config.toml
hidden_size = 192
d_shared_expert = 192
moe_layers = [0, 1, 2, 3, 4, 5, 6, 7, 8, 9, 10, 11, 12, 13, 14, 15, 16, 17]
n_groups = 4
groups_per_token = 2
head_dim = 32
vocab_size = 3298
positions = "rope"
rope_theta = 8420.0
qk_norm = false
init_std_down = 0.00416
schedule = "wsd"
decay_shape = "pow"
Below are experts of layer 13 (counted from 0) of a mixture-of-experts language model. Rows are named router (the router's row for the expert), gate (a neuron's input weights, with its number), up (a neuron's input weights, with its number), down (a neuron's output weights, with its number) and show model dimensions 0-191. Each number is 128 + 24 x the weight over its row's rms, rounded and kept within 0 to 255.
After each expert's rows: a language model's description of what the expert responds to. This comes from a sample of Wikipedia text that the model never trained on.

# expert 11
router [114 109 110 152 168 129 115 159 193  94  94 145 118 103 154 116 124 113 102 102 126 116 127 156 124 133 179 166 166 154 106 149 104 132 124 131 150  95 118 141 132 136 124 148 132 117 145 136 156 165 102  99 178  95 165 150 129 164 149 114 111  78 114 145 142 130 137 182 126 112  92  84  94 110 106 141 123 143 171 128  86 151 128 104  99 111 148 186 131 153 159 120 117 153 128 118 121 155  97  96 143 103 189 135  99 108  90 102 116 117  93 128 115 153 151 118  95 148 110 131 176 126 135 153 102 119 113 114 127 138 115  76  86 145 105 116 130 105  91 150 147 105 161 118 147 131 112 155 114 134 111 139 129 135 141 139 147 129 142 145 143 130  82 148 120 142 113 128 107 135 121 156 156 169 109  84  77 123 114 149 159 118 129 149 145 116 112 148 123 120 116 158]
gate1 [137 104 130 124 130 157  87 118 116 117 119 103 138 159 109 146 150 136 121 106 115 133  99 145 135 149 134 112 117 141 126 147 136 126 165 143  95 130 116 145 119 176 121 135 109 140 100 141 131 145 139 104  48 181 140  80 134 124 119 127 135  81 105 112 109 171 142  99 151 128 137 132 129  90 118 125  87 111 149 103 138 117 137 119 161  91 130 120  88 147  99 152 172 140 175 101  99  95 190 129 154 126 157 134 144 167 151 145  97 123  90 111 104 153 133 124 127 131 110 124 175 152 128 147 118 166 136 128 118 139 163  80 121 119 127 159 147 182 132 116 139 135 132 116 126  85 120 170 181 132 110 121  86  92 129 102 106 178 123 147 135 108 101 122 115 102 189 114 105 109 118 146 178 116 101 129 104 115 146 140 141 137 148 124 109 100 110 117 107 161 141 115]
up1 [ 88  83 133  84 137 151 139  88 119 124 117 122 146  95 123 126 136 167  82 110 165 139 106 147 123 115 107 114  93 120 123  91  91 122 153 128 138 139 132 166 114 151 137 130 118  77 107 148 122  80 123  94 146 133 114 133 156 107 131 102 107 139  82 105 113 134 120 128 147 134 132 138 154 158 173 130  82 115 176 148 131  87 133  96 160 104 141 139 127 156 102 141 117 142 140 148  64 107  93 105 149  95 136 169 195 124 128 152 107  84 124  85 167 137 128 127 166 157 129 113 179 107 159 126 130 148 120 119 142 140 135  86 118 124 113 154 125  93 147 119 182 135 148 152  97 121 131 140 172 144 103  72 123 155 131 129 131 133 116 154 128 135 109 145  87  86 118 137 123 107 150 119 134 121 111 134 158 117 128 124 109 147  91 148 138 121 109 121 135 154 170 133]
down1 [152 119 125 124 126  99 123 128  75  90 132 141 137 136 170 149 138 151 112 135 131 140 124 178 109 140 145 129 164 101 151 142 110 129 129 109 161 119 134 153 100 139 135 135 143 164 154 145 158 145 141 125 143 155 156 145 105 159 154 174 113 182 107 175 100 117  78 124 179  87 100 145 159  86 119 174 163 123 139 115 111 116 124  80 138 120 110 131  92 137 113 134 136 128  97 125 119  76  82 133  99 118 134 137 100 127 166 127 113 114  74 141 129 123 129 127 129 132  92 112 199  88 128 127  78 119 122 119 148 140  99 152 117 122  93 137 116 134 127 121 135 135 118 149 113 169 117  99 118 115 108 126 157 125  97 172 107 156 115 151 116 150 121 144 113 140 128 137 119 123 105 123 128 183 108 100 136  94 122 130  88 130 153 123  84 126  89 178 168 126 107 125]
It responds to: Copular and auxiliary verbs

# expert 56
router [ 95 147 137 133 169 112 164 153 100 108 125 159 157  91 113 162 167 119 180 107 154 151 167  93 148  81 141 100 127  86 135 147 109 128 122 155 117  73 132 116 138 104 122 134 154 137 135 145 160 119 138  89 135  90 112 146 126 115 155 162  85 160 132 162  84 130  96 150 138 132 139 134 129 110 127 123 137  95 139 116 113 173 114 110  88 165  98 168 109 151 105 136  95  91 120 124 145 128 134 145 129 142 156 140 126 112 126 136 177 119 115 127 105  98 133 145 163  91 132  88 126 121 155 130 152 147 143 117 159  88  98 152 140 157 154 124 102 168  86  62 118 160 107 109 146 137 113 110 137  79 140 116 138 118 120 134 128 136 154 123  94 105 167 147 115 149 145 139 126 147 138 117 119 176 109 120 133 150 139 145  99 151 111  95 110 115 125  91 157 154 162 113]
gate1 [114 114 110 162 175 111 133 112 168 157  99 123 137 134 134 148 166  84 158 117 128  90 112 130 139 147 100 147 116 154 128 102 110 167 109 167 142 126 134 140 178 114 163 108 132 126 124  81 130 117 129 122 103 142 155 147 129 115 135 134  86 147 109 135 165 161 150 165 124 166 118 125 118 158 151 155 130 111 121 128 113 154  95 100  97 101 146 104 113 119 103 146 122 139 183 177 146 169 113  68 124 123  97 131 107 113 136 162 114 143 126 142 125 127 115  84 141 118 152 122 128 136  95 164 161 179 126 116 100  97 124  82 143 142 132 106 126 106 129 121 119 131 115 144  99 141 107 132 107 132 114 133 130 114 140 110 124 125 140 124 164 122 151 121  68 175 147 128  67 171 144 149 100  83 109 119 125 114  88 118 121  65 152 117 140 154  79 128 109 105  99 138]
up1 [139  94 107 106 128 138 119 121  96 105 136 124  96 146 119 100  88 159  65 141  88 140 126 137 158 118 167 126 110 112  68 164 146 118 124 127 148 140 115 122  86 141  93 159  92 129 127 170 124 122 136 148 155 101 114  94  99 115 125 114 165 116 120 122 116 103 120  88 112  97 171 134 123 128 126 123 149 128 121 133 125 107 161 169 137 146 125 143 157 134 146  98 143 159 119  86 110 113 129 180 106 147 154 106 154 127 118 119 107 123 102 145 153 146 177 168 155 141 118 117 118 123 155 100  92  63  76 148 145 166 152 122  86 129 140 152 142 125 150 159 174 130 106 127 137 129 166 124 150 127 133 130  95 129 120 155 124 122 101  99 113 128  92 155 134  98 140 153 159  73 129 109 167 140 118 120 137 154 146 148 113 172  94 169 122  90 150 119 137 152 121 118]
down1 [131 145 161  82 123 131 122 109  91 110  88 125 156  87 110 131 161 111 102  97 161 172 123 159 112 123 141 160 123 136 157 128 131  77  97 181 136 155 122 118 127 128 125 109 131 126 151 146 147 158 135 147 127  66 135 115 114 143 110 132 129 113 150 142 152 141 145 116 114 154 127 130 173  88 116 144 160  99  85 147 146 140  80 121 101 126 115 131 142 119 109 130 146 141 108 100 157 155 159  79 131 135 193 141 117 136 150 149 128  76 152 124 110  77 129 132 155  96 158 118 114 124 130  99 132 103 140 112 128 135 160 117 136 119 132 151 149 157 103 129 127  99 121 134 121 123 172 126 113 100 142 117 142 153 147  96 126 137 118 139  89  66  72 157 171 156 147 121 118 149 104  79 112  66 133 153 133 118 109 100 143 141  97 120 130 104 139 122 102 158 100 151]
It responds to: Sentence-ending punctuation

# expert 62
router [105 107 159 115 129 129  97 122  98 172 167 151 118  82 161  93 164 120  87 119 113 148 120 117 110 130 120 172  96  98 115 151 143 119  81 141 148 159 111 117 112 115 130 102 122  83 100 121  90 148 122 102 112 163 159  96 172 124  95 123 174 143 141 157 138 144 121 142 125 138 145 145 156 159 114 125  83 102  71  98 120 105 131 111 140 109 134 125 128 156 129  98 117 100 118 141 105 105 143 137 177 124 122 160  98 122 159 135 118 122 101 174 104 103 155 129 131 146 103  87 127 174 155  98 128 130 108 101 134 105 140 105  98 166 163 137 118 147 146 128 137 145 166 129 124 174  80 150  89 103 108 140 140  91 128 159 152 159 121 160 153 122 118 128 136 119  98 171 127 175 139 138  98  96 122 104 129 121 121 141  87 110 109 137 143 124 153 156 147 152 135 104]
gate0 [103 132 146 154 139 122 115 142  86  94 125 165 116  85 113  83 122 125 165 127  92 159 107  81 124 130 143 134 108 124 150 134 128 131 118 120 121 152 136 133 186 107 139  98 101 101 101 116 145 140 132 150 135 120 140 133 127  64 118  90 108 139 170 170 151  95 102 127  83 113 160 129 107  85 173 135 100 171  96 136 166 135 191 142 120 133 178 132 131 150 123 105 105 144 101 113 110 113 118 166  98 144 121  95 102 145  93 155  76 117 122 119 136 127 116 141 121 149  87 105 150 130 113  96  86 132 138 113 114 120 118 125 120  83 148 135 125 122  94 141 182 116 139 148 108 125 128 137 123 151  93 156 112 121 159 119 134 161 133 157  87 101 103 107 126 130 137 151 148 142 149 139 143 105 145 143  94 111 139 138 139 106 130 164 126 158 135 146 115 110  86  69]
up0 [111 121 119 115 143 101 109 119 141 105 120 167 116 142 100  94 126 143 136 139 128 154  91 132 133 137 107 132 135 112  69 165 157 158 114  99 125 113 142 148 100 104 107 117 139 109 125 133 171  99 106 147 118 142 109  68 137 113  95 102 136 144 148 114 113  99 105 140 101 122 121  94 100 113 157 166  97 124 159 107 119  95 123  78 152 113 126 152 135  98 117  93 130 137 170  91 116 159 109 152  96 163 122 151 139 119 119 137 107 154 101 115 164 127 139 158 159 149  78 108 128 128 166 102 134 147 133 159 151  74 130  93 138  85  97 148 120 114 125 130 117 118 100  95 135 135 155 112 126 179 135 143 162 114 151 102 163 122 144 136 137 143 158 150  93 102 155 163 136 172  99 120 103 131 117 132 160 102 143 128 186 134  63 135 119 121 149 102  97 135  84 112]
down0 [ 61  79 123  96 121 115 156 121 145  90  89 103 111 141 114 154 110 119 118 128  74 124 139  70 151 128 101 100 110  99 141 145 163 151 171 148 162 125 115 148 140 119 111 131 125 116 143 104 124 116 149  97 109  88  94 148 151 131 137 106 107 158 149 141  96  87 158 162 107 115  69 131 123 127 118 122 121 148 124 153 113 104 148 148 105  87 156 117  94 112 135 104 162 130 105 130 162 166 119 150  88 163 132 168 130 115 125  67 132  94 128 132 127 125 134 134 159 126 130 128 137 116 171 161 117 111 107 110 107 126  94 121 114 137 137 158 153 136 180 150  88 103 119 186  86 106 125 142 132 117 144 137  91  91 122  95 117 138 145 126 130 137 119 135 139 129 130 116 148 117 134 138 145 125 124 159 138 133 154 165 149  79 128 116  77 167 128 156 126 135 123  91]
It responds to: Math and chemical notation

# expert 39
router [128 115 137 137 133 137 153 153 117  87 140 177 139 102 109 110 179 117 170 119 121 140 113 109 162 100 157 107 174 132 161 141 129 140 121 100 157 107 149 132 111  82 114 159 129 111 141 159 146 141 134 129 153  64 151 103 134 115 146 162  97 117 125 167  98  82  99 151 162 147 126 126 124  98 116 140 100 104 129 154 103 158 109 101  75 139 148 195 115 149 106 129 105  96  93 135 144  94 154 149 118 155 158  97 123 131 143 156 152  98 102 105  92 124 141 101 138 123 148 111 157 103 160 130 122 151 147 105 145  96 134 132 126 135 169 138  90 161 157  88 100 141  89 100 155 173 109 113 138 116 142 147 143 118 128  88 154 125 158 115  92  90 147 127 121 158 133 114 146 157 139 129 119 181 142 155  96 146 135 138 126 136 129 102 116 116 120 100 133 131  98 109]
gate1 [178  98 127 150 149 182 163 139 123 142 150 137 119 109 154 172 120 124 118 158 129 145 125 118 134 129 148 130  93 132 129 144 181 105 167 144 101 151 115 149 143 113 117 138 136 126 125 131 148 108 111 140 127 110 191 129 100 182 116 138 129 181 131 143 117  85 103 161 101 130 151  99 118 137  74 117 108 124 121 111 115 128 136 143 111 136 162  82 154 157 146 139 143 108 144 121  90 143 109 135 153 163 130 133  80 120 143 132 133 112 108 107 112 129 139 105 134 137 150 106 123 125 127 151 124  77 162 141 119 104  96 128 127 107  90 163  57 135 128 138  99 138 157  87 161 127 126 133  83 135 181 111 157 146 102  97 124  93 109 131  97 158 101 143 139 121 179 159 117 128 171 154 123 195 137  94 129 141 119 140  98 110 151 109 117  86 119 118 134 123 122 114]
up1 [120 190 122 121 101  98 122 118 130 101 141 138 121 131 168 101 119 105 135 105 128 105  98 187 110 137 130 109  98 101  95  93 151 112 115 106 138 160 114 112 130 132 183 151 129  83 129 148 128 125  72 155 136 115 138 135 138 120 108  80  94 167 112 169 143 130  88 105 103 111 129 136 106 110 133 116 118 136 140 129 128 111 161  82 136 144 133 147 173 160 105 144 144 155  92 140 111 151 135 150 142 146 137 120  96 155 157 111 127 145 117 130 121 103 150 139 172 108 135 154 137 139  94 157 139  98 137 120 125 142 176 120 173  89 126 112  96  82 146 132 114 139 139 140  76 157 169 118  72 105  95 170 134 108 105 127  81 132 150 130 113 120 123  93  98 123 113 163  82  97 129 155 113 125 134 124 116 133 117  93 132 103 112 114 138 145 114 162 116  80 165 114]
down1 [ 79 108 135 130 166 140 127 124 166 201 145 155 153 134 157 140 147 138 125 147 131 132 162 145 128 156 133 129 106 126 151 140 110 185 134 141 102 116 159 127 178 146 120 177  95 141 141 107 156 132 156 134 100 126 127 160 113 111 153 136 112 124 160 144  97 124 176  84 100 136 110 113 130 154  97 148 120 121 142 120 144 157 114 114 132 127 137  81 128  96 149  72 110 131 179 116 117 110  97 113 111 103 121 122 124 104 121 100 125  84 134  99 131 159 107 150 117 178 134 137 125 116 135 126 151 130 150 169 146 143 122  84 101 142 117 142 139  98 111 156 133  83 137 113  91  80 100 107 108 141 152 134 140 109 124 134 186 109 118  86 108 141 119 192 140  98 150 106 103 109 107 135 126 145 165 115 148 123 100 178 113 153 100 147 111 143 125 120 115 140  89 132]
It responds to: Clause-break punctuation

# expert 15
router [102 107 146 138 168 147 138 162 165  91 104 134 121 101 150 134 121 140 152  95 132 152 107 108 127  83 148 100 138 157 126 151 124 173 152 136 114  85  85 141 151 192 124 118 150 127 124 187 153 130 110 117 139  93 141 140 173 161 117 165  98  91 158 133 132  70 147 167 130  99  87 126 108 141 158 148 143 123 173 119 110 149 135  99 143  89 110 142 117 172 169 127 115 146 114  92 149 127 120  89 139 101 141 139 129 106 152 118 115 105 100 143 114 144 135 101 105 144 135 153 183 123 140 176 148 167 151 102 137 116 133  83  73 123 157 122 127 126  82 141 143 114 157 117 177 158  79 117 137 134 109  99 141 155 128 110 124 122 139 141 107 126 137 118 103 134 123 130  98 162 127 152 140 126 139 123 128 155 110 135 143 155 107 128 134 101 128 144 120 106 126 164]
gate1 [128 106 178 173 130 168 121 146 151 110 135 131 116 126 118 126 149  94 175 140  88 150 139 124 154 157  83 102 153 155 126 115  83 156 117 137 128 168 152 122 157 150 145 146 133 167 129 150 173 118 142 135 171 136 163 123 116 133 129 119 131 149 136  86 154 141 108 127 150 142 154  84  87 142  94 150 139 101  80 133 107  77 129 111 139 114 101 135 118 101 101 144 125 163 134 143 139 133 152  84 110 123 110 137 134 150 144 107 119 168 113 150  96 121 134 151 108 127 108 133  89 131 161 108 117 160 140 108 146 117 107 102 130  99 186 141 123 105 138 103 100 152  77 143 134 134 101 132 120 143  96 141 145 146 111 143 116 106 142 138 122 173 134 107 115 111 124 172 115 127 161 129 128 120 125 151 149 120 134  79 172 117 124 153 104 132 194 110 109 205 141 109]
up1 [151 107  58 131 138 114  87 131  97 124 131 154 145 113 131 117 166 152 110 127 171 140 152 147 108  58 159 175 103 124  99 158 114 135 134 117 122 145 137 163 129  83 145 116 109 151 157 135  82 148  87 135 114 158 127 126 113 123 144 143  86 101 146 156 158 148 132 118 103 119 120 134 166 109 141 124 134 145 130 137 151 153  81 155 128 112 136 108 103 135 144 137 143 112  91 136 104 111 120 163 112 141 100 120 119 103 108 133 111  98  87 121 105 144 123  76 182 134 154 144 127 141  68 121 149 128 122 177  99 133 115 142 123 160  85 157 102 119 119  69 136 118 149 124 135 131 115 145 111 140 142 139  95  82 130 142 137 168 117 160 141  94 138 121 116 135 138 107 125 148  99 120 147 168 119 139 106 141 117 161 125 135 115 157 154 164 112 160  85  75 132 128]
down1 [104 154 130 123 113 124 109 111 157 154 126 120  84 120 128 127 106 179  96 132 155 159  95 154  91 143 116 125 185 140 119 121 112 124  97 144 102  99 145 112 150 159 129 105 121 111 120 106 155 125 143 146  87 138 146 126 123 152 131 158  72 120 121 102 160 139 119 163 144 144 129 109 158 116 133 187 116 132 142 105 126 152 133 126 144 110 127 118 135  98 150 121 131 107 167  98 126 134  95 109 140 115 157 106 130  82 134 145 125 106 152  78 132 123 159 169 105 127 131 138 155  67 151 126 118 121 138 163 109  88 147 129 203 126 135 106 121 108 104 164 146 140 107 150 125 105 124  84 144 119 135 144  83  73 151  95 142 153 131 100 155 155 152 131 114 108 114 133 137 105 146 146 137 138 160 115 154 169 109 156  85  94 148 150  72 101 118 162 165 125 105 133]
It responds to: Prepositions and copulas

# expert 49
router [118 158 143 136 136  87 140 125 101 130 109 105 127 189 146 147 109 109 141 143  97 125  95 104 109 157 100 131 109 113 115 106 116 129 122 123  82  63 128 128 105 123  96 134 128 111 129 172 156 111 137 109 156 136 150 122 137 111  90  81 177 115 159 143 108 146 156 144 114 153 129 178 106  94 163 140 106 164 132 176 139 134 131 123 127 120 135 117 105 149 111  92  95 103  70 124 161 138 130  91 132 136 109  70 191 142 129 105 142 132 145  78 129 108 111 141 121 124 115  90 129  86 143 140 110  91 110 113 148 110  97 142 144 111 150 152 139 165  91 166 127 158 138 154 153 153 105 148 133 109 143  91 149  88 137 113 166 115 105 141 110 158 131 134 124 156 133 107  93 130 141 139 119 120 118 100  89  94 153 131 102 155 140  97 140 129 102 130 146 141 100 159]
gate0 [ 90 131  96 127 167 151  79 135 142 170 168  95 103 126 103  97 145 105 155  99 145 135 140 125 112 109 102 133 126 108 114 138 143 115 146 152 104 149 152  93 112 134 118 131 138 134 141 135 138 136 143 127  70 114  59 132 101 128 127 118 143 105 108  96  98 117 119 112 150 112 121 121 140 118 134 167 110 148 139 121 138 194  85  71 104 128 139 121  81 172 125 127 154  80  89 132 124  94  85 103 110 139 120 119 122 108 120 133 122 126 124 122 123 136 128 140 123 149 101  56 155 108 138 156  98  84 177 146 122 116 136  78 154 123 123 143 133 125 151 150 118  99 123 143 150 144 117 153  99 134 135 128  99  88 119 130 150 133 117  87 140  94 129 138 108 151 154 124  90  89 103  80 112 122 113  89 102 147 158 114 129 161 155 170  95 133 144 124 129 118 156 137]
up0 [124 126 129 100  97 127 154 116 139 132 123 159 143 119 147 119 118 127 111 154 111  78  95 123 144 153 193 119 155 148 128 120 108 112 148 106 175  92  96 130 139 128 135 111 109 114 126 132 124  87 120 144 132 114 123 126 155 119 105 120 119 135 139 144 156 141  93 145  66 153 132 125 147 150 131 116 124 112  68 141 133 141 174 149 159 137 137 128 115 120 122 120 113 114 153 117 111 152 101 156 132 115  85 101 109 151 124 124 102 153 151 135 172  72 144 119 124 125 157 163 121 160 103  99 159 149 133 158  67 152 122 151 127 144 107 119 116 128 123 141 147 147 121 188 145  94 166 130 150 132 127 159 179 137 112 133  86 151 161 111 119 130  95  80 105 175 151 117 136 176 153 156 155 112 131 152 150 125  91 133 161 109  64 107 171 127 130 136 157 108 135  94]
down0 [184 148 135 192 131 105  99 100 151 120  93 117 117 123 158 157 124 114 206 112 113 132 129 124 117 164 154 116  89 148 130 143 109  98 115 121 137  89 124  99 123 150 167 108 127 136 139 114  95  85 147  98 127 144 159 135 137 131 125 158  78  78 127 113 105 110 144  95 159 138 106 143 117 121 133 115  96 109 142 112 111 136  85 111 135 116 127 128 139  92 123 108 130 128 126  93 118 111 153 150 129 154 124 102 155 134 126 130 116  91  91 175 142 112 146 122  88 119 120  84 148 143 111 140 157  88 129  87  66 123  91 155 115 176 147 152 118 126 174 107 149 128 118 134 114 179 154 121 136 110 146 132  85 112 137 152 141 122 162 130 175 161 120 127 129 142 105 135 169 129 176 114 132 112 144 144 114 142 175 125 135 103 117 154 124 162 125 124 100 149 139 147]
It responds to: Adjective and participle suffixes

# expert 29
router [140 170 103 116 132 123 111 110 114 109 116 102 131  95 164 118 166 191 120 125  99  76 149 123 121 182 122 125 127  87 115 153 146  91 118 145 149 157  87 124 146 134 141 115  94  69 139 123  96 132 168 165 123 120 138 107  85 141 112 114 117 139 137  99 103 114 155 103 163 117 128 100 156 107 118 124 108 124 120 133 176  87  96 140 102 111  75  96 128  94 132 140 123 165 137 151 138 153 162 150 162 140 147 110 115 143 143 112 174 119 168 150 110  97 157 165 147  82 146 127 128 138 154 119 124 143  93 124 103 157 112 131 133  99 141 103 121 162 144 110 114 147 137 113 167 121 105 121 105 116 104 119 122 139 136 125 179 130 116 112 159 110  85 116 119  96 112 107 113 155 113 139 109  99 145 149 115 154 163  86  98 137 141 174 156 135 147 155 102  99 125 142]
gate0 [121 168 144 116 145 111 119 106 119  94 155 117 109 190 131 107 142 130  99 149 122 107 130 150 117  94 140 173  87 129 167 142 146 114 113 134 122 120  79 161 136 128 179 145  92 119 126 120 144 149 150 167 167  97 100 171 144 113  92 121 151 110 110 139 134 141 132 120 118 104 118 140 146 149 162 150 150 133 155 126 167 114 171  92 112 122 121 120 146 143  90  97 153 140 119 121 155 118 157 101 182 135 161 127 124 129 139 100 104  94 101 140 145 126 150 116 109  91 113 147 104 152 152 130 112 116 129 103 135 143 166 163 134 123 151 152 141 134 123 106 126 118 106 141 116 107 117  97 156 148 153 128 176  94  89 116 147 129 106  77  86 166 153 163 172 162 112 155 129 155 166 127  88  95 117 126 150  95 106  97 127  88 159 157 133 129 137 149 142 110 147  80]
up0 [115 137 131 133 113  91 139 138 116  86 124  93  80 126 108 102 123 144 137  90 118 127 156 146 124 123 129 121 130 196 149 134 124 121 108 106 121 122 101 139 132 101  84 143 147 130 118  69 175 113  91 144 158 107 125 106 117 100 136 164 141 131 134  97 146 102 125 122 129 130 140 135 125 144 146 132 122  75 165 122 142 142 109 158 134 116 146 123 162 104 140  99 133 155 170 109 135 152 108 104 133 118 121 154  83 134 101 144 115  79 103 135 159 128 167 143 142 111 100 101 162 135 113 117 141 159 112 148 186 127 138 121 153 102 104 189  83 143 123  96 104  85  90  99 124  95 107 176 102 149 113 145  96 192 139 143 109 147 148 157 120  88 153 117  99 120 145 106  92 138 131  96 136 130 125 136 112 115 126 109 138 147  91  83 146 110 150 101 144 120 130  85]
down0 [137 136 101 123 121 173 118  92 101 125  96 137 199 110 140 117 144 132 124 134 143 119 119 145 110 108 146  84  94 130 115 157  95 118 159 128 120 128 114 121 160 133  69  80 138 111 151 134 149 119 127 134 148 138 114 115 124 179 111 145 134 127 102 121 129 127 161 138 161 122  80 113 152 129  62 108 177 121 112 143 125 100 133 108  86 104 138 165 131 133 129 165 168 124  91 158 155 200 132 134 157 134 141 145  85 115  90 159 132 127 124  79 113 120 145 117 136 148 112 134 154  88 124 157 102 133 123 123 114 158 132 142 134 134 100 128 121 144 175 149 100 117  93 137 121 118 163 126 122 155  71 125  72 120 132 141 155 124 144  68 143 118 140 139 125 140 130 107  98 173 144 140 126 103 160 146 108  90 143 145 140  92 126 131 103 150 141 132 128 130 113  91]
It responds to: Inner pieces of names

# expert 55
router [102  97 126 104 165 143 144 115 136 112 127 139 118 158 147 128 106 127 139 122 148 152 114 152 153 103 144  93 118 157 113 103 106 130 116 139 139 116  86 153 108 111 104 123 123 108 160 176 115 138 138 120 173 132 137 123 137 181 127 161 125 107 139 131 123  46 163 150 130  94  84  77  85 115 155  87 132 133 164 141  93 125 123 106  73 110  99 144 102 105 128 143 106 160 137 127 122 136 143  89 108 112 115 114 103 117  98 112 127  99 155 160 108 124 177 113 120 153 109  69 144  97 123 145 138 135 169 122  97 102  85 109 102 127 152 137 155  92 115 133 100 113 146 118  82 117 126 155 116 165 160 106 127 145 124 109 164 103 121 154 131 154 138 130 123 146 117  92  94 163 127 137 118 165 144 122  90  93 147 147 103 156 147 119 160 148 109 116  97 134 146 162]
gate1 [120 103 124 171 170 186 154 131 142 178 164 111 141 131 129 123 176 163 144  96 107 141 126 105 155 149 103 125 117 125 101 112 146 134 110 110 147 110 128 122  90 115 137 103 136 118 153 145 109 105 118 145 103 135 128 106 144 104 163 119  46 121  99 109 101 155 119 135  97 101 125 136 123 126 102 137 108 117 138  99 106 131 120 133  91 121 153 156 155  99 138 104 137 107 140 154 122 133 116 134 103 153 126 148 114 103 108 129 127 105 134 153  91  97 146 112  93  88 133 131 138 102  97 132 117  47 120 147 124 134  82 124 124 145 157  99 176 148 119 111 105 169 118 122 170  95  99 106  99 134 139 101 157  89 150 146 144 143 127 200 113 121  81 117 124 148 107 113 177 103 112 172 143 119 149 124 153 122 146 141 127 139 111 125 135 104 156 155 127  88 117 143]
up1 [132 153  92 173 123 124 102  74 114 160 152  70 100 108 117 119 112 157 108 125  95 118  82 120 137  78 153 142 133  90 102 212 164 129 115 123 142 129 136 143 114 108 134 111 100 138 181 124 108 108 151 106 120 119 139 141 140 124 157 101 118 148 116 157 140  97 122 125 120 127 142 133  96 149 138 133  98 127 106 140 177 129 119  81 103 122 136 140 155 110 125 110 101 176 168 114 124 110 115 103 145 150 143 149 113  90  69 128 135 178 128 133 121 111 122 138 117 148 145 114 140 105 116 163 138 113 151 103 128 151 158 131 148 143 162 107 119 102 102 103 127 168 141 123 142 165 100 120 120 131  94  80 131 112 153 133 153 118 155  95 108 108 135 134 110 133 139 192 139 116 106 113 103 111 174 109 143 119 149 128 141 145 130  98 155 137 164 152  89 114 165 107]
down1 [ 99 122 136 141 149 130 122 143  95 124  66 138 112 119 135 148 183  95 192 121 133  99 103 123 188 126 119 137 114 156 100 139 136 170 149 146 109 113 112 141 133 178 149 130 102 126 117 139 159 111 127 157 115 120 155 111 120 117 119 147 138 180 113 136 180 164 125 138  94  94  95 156 135 102 148 135 130  91 130 126  87 139 141 140  82 150 148 151 147 120 160 110 139 143 114 150 120 103 132 123 132 118 121 106 150 164 118 153 136 143 164 156 123 110 128 135 140 167 136  99 116 105 116 105 131  90 140  82 121 103  94 108 129 145 147 179 109 121 109  97 141 150 165  84 155 153 123 136 139 114 127 143 147  89 123 113 127 125 139 159 127 157 144 106 171 101 121 108 113  98 123 122 141 125 111 144 102 156 205 129 135 106 150 128 182  91 128  90  81 127 121 115]
It responds to: Verbs and auxiliaries

# expert 34
router [125 157  93 119 101 143 103 126 115 128 160 123 124 136 111 140 103 142 123 148  82 148 149 106 109 127 179 155 117 156 170 109  92 118 131 149 127 116 147 104 161 167 114 144 110 112 149 118 100 105 127  91 158 153 174 107 134 146 137 122 145 133 106  96  81 140 125 102 148 158 151 128 181 160  81 147 134  83  81 117 129 112 131 126 112 155  92 120 119 153 174 116 124 109  94 122 130 115  92 117 147 145 102 127 100 122  90 162 130 150 157 129 109 138 114 158 124 128 128 121 191 167 111 125 157 110  72 189 107 116 140 108 109 165 174 131 154 127 153 153 153 178 131 140 125 155 111 152 160  87 110 173 103 151 115 115 136 154 101 115 122  96 111 164 130 129 144 166 136 145 136 121 134 112 108 105 117 128 176 108 136 118 108 125 142 126  92 140 111 121 144 118]
gate0 [141 162 141 105 160 111  82 109 129 128 123 167 118 146 120 132  82 157  97 116 120 151 145 139 130 121 176  95 115 115 148 112 148  93 105 121  93  81  79 134 161 137 145 128 119 135 151 114  88 128 133 151 116 151  89 116 112 169 114 106 192 134 123 122 180 178 101 137 110 116 148 105 110 148 173 104 163 113 119 141 122 140 125  78 147 135 128 116 112 159 113 143 155 144 117 169 114 125  89 122 127 132 118  95 140  78 109 151 100  96 126 105 128  86 115 137  94 128 117 147 127 138 105 154 164 118 127 148 126 101 132 144 137  98  95 107  94 105 143 125 135 129 122 118 121 124 118 159 124  93 118 141 129 106 123 135  97 166 139 171 130 129 119 158 129 118  72 145  98 163 132 135  94  98  94 118 148 178 104 153 137 144 127 119  81 155 160 151 142 137 126  73]
up0 [143 137 125 123 151 142 131 118  99 119 109  59 178 101 146 115 123  99  98 110 145 134 130 151 142 138 100 133  87 107  87 154 127 159 156 138 110 154 154 151 122 118 156 131 153 116 121 126 130 165 107 132  91 124 143 136  91 132 111 148 127  94 113 131 123  70 106 152 154 144 163 160 135  87 104 143 137 130 138 159 114 138 128 150 159 102 159 154 140 124 130 105  72 164  95 152 129 120 185 137 107 133 118 135 104 127 100 112 137 141 117 120 132 151 127 125  96 127 134 104 126 147 128 159 117 111 166 152 100 178 154 110 196  67 139 123 133 164 155 132 108 149 128 109 124 184  99 100 123 145 131 138 141 150 145 141 152 155 131 100 155 110  91 123 132 106 130 120 140  59 145 132 134 124  83 137 109 109 133 111 172  93 154 146 142 111 130  96 143 145 100 165]
down0 [131 156 107 127 161  93 109 110  65 147 150 137 140 136 147  87 108 153 124 123 125 147 133 138 163 150 119 165 100 182 143 144 139 144 154 161 150 115 117 101 152 137 129 170 140 126 102 143 109 141 127 155 135 106 115 114 151 148 129 141 124 119 107 112 157 158 155 155 181 114 151 154 129 150  95 145 148 123 124 122 127 158 124 136 118 154 148 150 107 169 126 199  85 110 104 125 142 135 133 158 149  83 112 138 140  96 124  79 147 123 160 117 113  79 102 140 120 115 154 118 165 125 116 145 180 100 155 187  92  78 154 147 169 158 114 126 115 151 144 121 147 142 139 161 145 148  89 153 144 117 116 156 160 131  92 126 102 104 101 172 122 108 135 141 108 106 111 123 125 110 133 116  98 140 115 137 100 120 129 113 156 126 137 103 119  70 138 122 130  97  93 100]
It responds to: Early word-internal fragments